Below are experts of layer 2 (counted from 0) of a mixture-of-experts language model. Rows are named router (the router's row for the expert) and show model dimensions 0-127. Each number is 500 + 40 x the weight over its row's rms, rounded and kept within 0 to 999. Numbers have three digits each.
After each expert's rows: a language model's description of what the expert responds to; "comes before" lists some tokens at least twice as common just after its tokens as in all text. This comes from a sample of Wikipedia text that the model never trained on. Tokens count by the router's weight.

# expert 52
router:484519462495477464520460478478454429514498580535480532590492536486525401480438506522519553493444551479477563463485530582501547480476420494544488502554515454531542551500431506515530553533542508561428481558478486512560508501481540419479514529451485449445488437510467523576495468469525550484528487494566479451515453510494465513474530444503549499565527550450490548489540442527473413504539
Description: Suffixes ed, en, at, ate, ated ending verbs and participles, such as foaled, needed, grossed, followed, failed, and Boat.
comes before: " by", " to", " in", " as", " with", " on"

# expert 61
router:403425490449495528509482491530476571452526552494480446490502526549497522495461485565564532508489500533517490486546446428513485477508441492460476466462500486465548551544506549478489377533481524572608516482475530559540580471506438506489493468507547525438469461419461492471502464509518519485529451476455458478543527483515455465502553560527468556444507461543579502575497480496545492456488
Description: Pipe characters and line-ending pipes that divide Markdown table cells and rows, including header separator rows like |---|---|.
comes before: "|", " ", "|---|---|---|---", "|---|---", " S", " Total"

# expert 54
router:533511463538476529470496495495561539519492456475502556576547508553536501448472484548479550491488489466520492553536526501451480485578527585512539460435455474507558462434492559525455488503394470482451448444474470423535498477518514518474516510456514550502510524482503502522489463401518501423413464587555518567545484473488497487518567501569463513542530505560527467511518480560488426450468
Description: Month names and the space after them in dates, such as January 31, plus pieces el, ov, av like Nov-el-ist, ren-ov-ated.
comes before: "20", "19", "el", "es", "18", "i"

# expert 38
router:415511432455485494482479482594416497460460460484506484481437556471468510523466471525543503519459453513510535518515516550463529527502395483521537522479560554532523559489485577491569481446551484427468522547533533568538455524425532490527459513586532463476511465547489478522506538527427500479510480537477523520455479522489505471506542463465478434499514459419459522540586454521506416497467
Description: Prepositions, mostly of and for, linking nouns as in Style of play or Chairman of, plus the slash in coordinates.
comes before: " the", " a", " his", "ten", " their", "ces"

# expert 20
router:469540529438472455507492542500571446479445491485545510437492463459509532588486541500488480516545418502464473512525526598544488551526480550506536463522444520506498512450501501555445431500525471497496491487513542440501526463485508431514551512448517398519493501518431518448532528429475521532560465514469432479457540555604431544489543483505458584524505563470541457515477490537495523506562
Description: Relative and linking words like that, which, such, plus word-final pieces completing nouns or verbs, such as tort-ure, pl-ace, wro-te.
comes before: " of", ",", " he", " in", " as", " that"

# expert 17
router:463493412520537558536485440515504485536499535474465437487394487542532533570503522473467418473487539478521534486509526549443548492532550467513531538417490524549534513491469485544493540503555495553414493473516469444462505495569531572463484545507453489534499537476504512540522541492424528531529525506499508477412536407522519527493542548516498521430451586481515539508580539486436471521553
Description: Word-final suffixes like ation, ant, ment, ive, ence, ess completing words such as Lieutenant, aviation, awareness, publications.
comes before: " of", ",", " to", " in", " and", " for"

# expert 31
router:473500442520518524413547502551531423456434497498551519531518513484448456476501444494548550491449439471473513525493482569420400480498569451517429485494498506473563545462520523499530460559494475516516479512497505530498549518518527468456478491488594515491475426456484564512449472547497470553501584494490486489537485573444467473508537533407484539506477524493491448508570585444473460475538
Description: Prepositions and conjunctions following a verb or clause, such as by, with, at, from, since, under, but, as in inspired by, competed with.
comes before: " the", " a", " he", " his", " an", ":"

# expert 62
router:496486525572504487510526471454547492581531477485536519472439479499521567536608459532492500438495440487511448485500510451529473474428549530468461456455512449527463527530525507443411475471488454540468579460509469453477540544447572521402532497468511481556518506475495542490560529517539462515546482533555570526439506490500536565524516410488545528509453517532529479472458484560433494547529
Description: Middle or final word pieces after a consonant start, such as Bes-ides, Ch-ines-e, qu-ality, bibli-ography, fr-iend.
comes before: ",", "s", " of", " and", " in", "ing"

# expert 55
router:466465497535477499502489502534445523516535556536478475537452547495540510453521476475470465409451452541562559545455508447484466517617502499491541484498467465425491438516545543517506463465466529474513483522478517433498419429540439444488517542577433522488583508538514514433572465469525476478463543511492503504525489525473483518429495464476451457476541466444429418466508484564517460472533
Description: Bare space tokens, mostly right before years or numbers, as in in 2015 and In 1982 or inside tables, plus the w piece in tower and Ludwig.
comes before: "19", "20", "18", "1", "2", "10"

# expert 35
router:445529478512438516468480510601444486551519536511557493518538509494483435482483475550472494554499482520494525507511485489490494533403449462579513513595516452438511562545432513523538472561475482531563496458580475547433451484520489466562422410456502470524512503551453526494554535534535531500578571507490508560455494493441491507538433479487476510454449518477539501511491555484441533507523
Description: The preposition in (and In, On, during, within, located) before a place or time, plus n in names like Evelyn.
comes before: " the", " ", " a", "ternational", "stit", "fl"

# expert 58
router:484502517438487518502445472518512489457489457462564498526534414430468472509483556416465453427503496465456510549589508487480533573570557446573454493534436527484526547523484512517509512492507461444500513483536484533502548458505524506542521508508479530554521488518525556557514488605520480502468537536474502458394545502540439552565437467443488494457470429540515535488529540541553517443526
Description: Middle and ending pieces of long Latinate words after prefixes like pro, con, per: production, procedures, constituency, coach, performers, calendar.
comes before: "ed", " of", "ing", "\n", "s", ","

# expert 36
router:514451508522517503564570524524553508598493482438563445491480520567483493471550480472550482456469466490450549490511538554505519450529451499464525519566512477458487497476437511493471539455482493429556491523428483466548440412489524468545504472581531541511603455464449573510476514516483471490502480468515443456530543449554510492544521521548535484472441442474443502481487500591482471547448
Description: En dashes in year and score ranges, commas after dates, heading = markers, and ur/up pieces like Hond-ur-as, Occ-up-ation.
comes before: " ", "19", "20", "0", "1", "00"

# expert 11
router:441413502502490519535477477459421550483527494494510422517542504494438486503441490588530489441458489480492524571543466458511517565546439492525458547510480471545516519512501444534500450516579494558547530537496518504560567553539466503437425487527478514478494443456498516465550472513493549569546492457505485538547515517438530485499559533489498539455546475549504428477517531424582503444426
Description: Newline tokens ending list items, headings and table rows, often fused with a period, parenthesis or == heading markers.
comes before: "-", "==", "===", "The", "|", "="

# expert 3
router:490527452499496464487437477554478424496559546473511485463521484492537497467512518531550474555580491573450471518463454490609495549500489572554572454465498501471530524488485489434507507528539492533473537473521531581519525577457524469528470420577470402468521453588436545497510496467512411527564462446566512476519510508519504449485454495481496547486457484444520494486497539493521488538547
Description: Mid-word pieces, mostly a plural or word-final s in names and team lists, plus th, ut, art, and percent signs in poll tables, e.g. Negros, philanthropist, Stewart.
comes before: ",", " of", " and", " century", ".", " in"

# expert 6
router:559454430482525544462582495513524455459492532479502510516480504418488550500549484491457537453514471482535551502465514518558510505387447533567509549527491514510514480465477509582426467536459546511503469469485492467544542551439515550499515480493467508533526544561466529469492520482513444440475521446480493557503552451526568426531558550508532499475490523545542561526492424563519513419406
Description: Final word pieces e, es, ion, ity, ap, ending common words, such as muscl-es, combust-ion, pric-e, né-e.
comes before: " of", ",", " and", " in", ":", "\n"

# expert 41
router:502431508561436510452522512467437582508465546581503476530530545569528531463456443458519497482466501508505486538454454425473471456555516483479509512453500551470537507468530551472518463454543599491560526532446515523512500443437481465461431475485478518495483558459527472470483550467516524539437498511433520459472511600499528492494470504462506485467583532432444493474479562472475575429482
Description: Space tokens starting numeric cells in tables after a pipe, and month names after on or in, such as September, June.
comes before: "0", "1", " |", "2", " |\n", "3"

# expert 1
router:512480504507462501462477478433440561478408523546510492473575534545501490502459493451516498482494504505485529520472485458465502431531552500397523538395574603469507491504508523468502465465539559483571487500435523551498507521436494492497456507456505516421489557511578456476504505520501522569444494504428503461506505578487533514536482482452554503475545495505420508503514545445463600460489
Description: Two-digit number pieces, mostly 8–35, such as the final digits of years (20|04), table scores and stats like 4–8 or 27.28.
comes before: " |", ".", "–", "%", "0", ","

# expert 43
router:498458518498470452452487569496537510491484556432571464483469564486518481468528484492495453511501477575579521473505540529446528504420495537536450440463505440482562548445541483484526519532529482479543447503498435508513459572422540492552454437487480561552577473514443579489454547506470527474491572484450526471499530579496511484502522507467513530458479498469533423474563412485492497569480
Description: Mostly to after verbs and nouns (announced to be, contribution to), plus on, into, over, out, up and through.
comes before: " the", " be", " a", "tal", " to", " his"

# expert 48
router:477460509554451510490512498457441557455433487570514491476499499530510500504458466407521535533490523536469527516462503385452492459550523515430524521456520557450569482465494533449533470495586576440564505522472465549458510465461526486451435487480517526473488510487605454488516530524493494548416456473449478480453474567496525498549473488481513527497528450501492503479520540412485556419457
Description: Closing parentheses after abbreviations, years or names in tables and text, such as (AFL), (BA), plus he/He and team.
comes before: " |", " was", " is", ",", "\n", " |\n"

# expert 10
router:495471513538457525468482465437440593472415539571505484475528528547506522509460469453510502482485522520471529543489465445473477449547533497423517554429543586468521494488532520453517485484527580470571475506456520587492501471428495451472433488476510539457482540498591446499465534516490533558426471510434520471479481582502534505491484485472540498484531509503432515492482571440488579456466
Description: Two-digit pieces completing years and numbers in lists, tables and discographies, such as 19'84', 20'13', 100.'00', and catalogue IDs.
comes before: " |", "–", ")", ")\n", ":", "\n"

# expert 26
router:408463519491508438521436575466521574510476564544465499529388496466502502557471514448501550538463464537449587549512499477465496508496553595467472482529506461458574500545511512530485487447501530466496474552512485547465512486533526461512530575458494489512486528502536470486563589440420453507425432475473484474502488529500459495517443507477533518496521439536484431408482528513473500474519
Description: Commas in running prose and lists, after introductory phrases, place names and surnames, such as During his tenure, and Stettin, Germany.
comes before: " and", " which", " the", " but", " a", " he"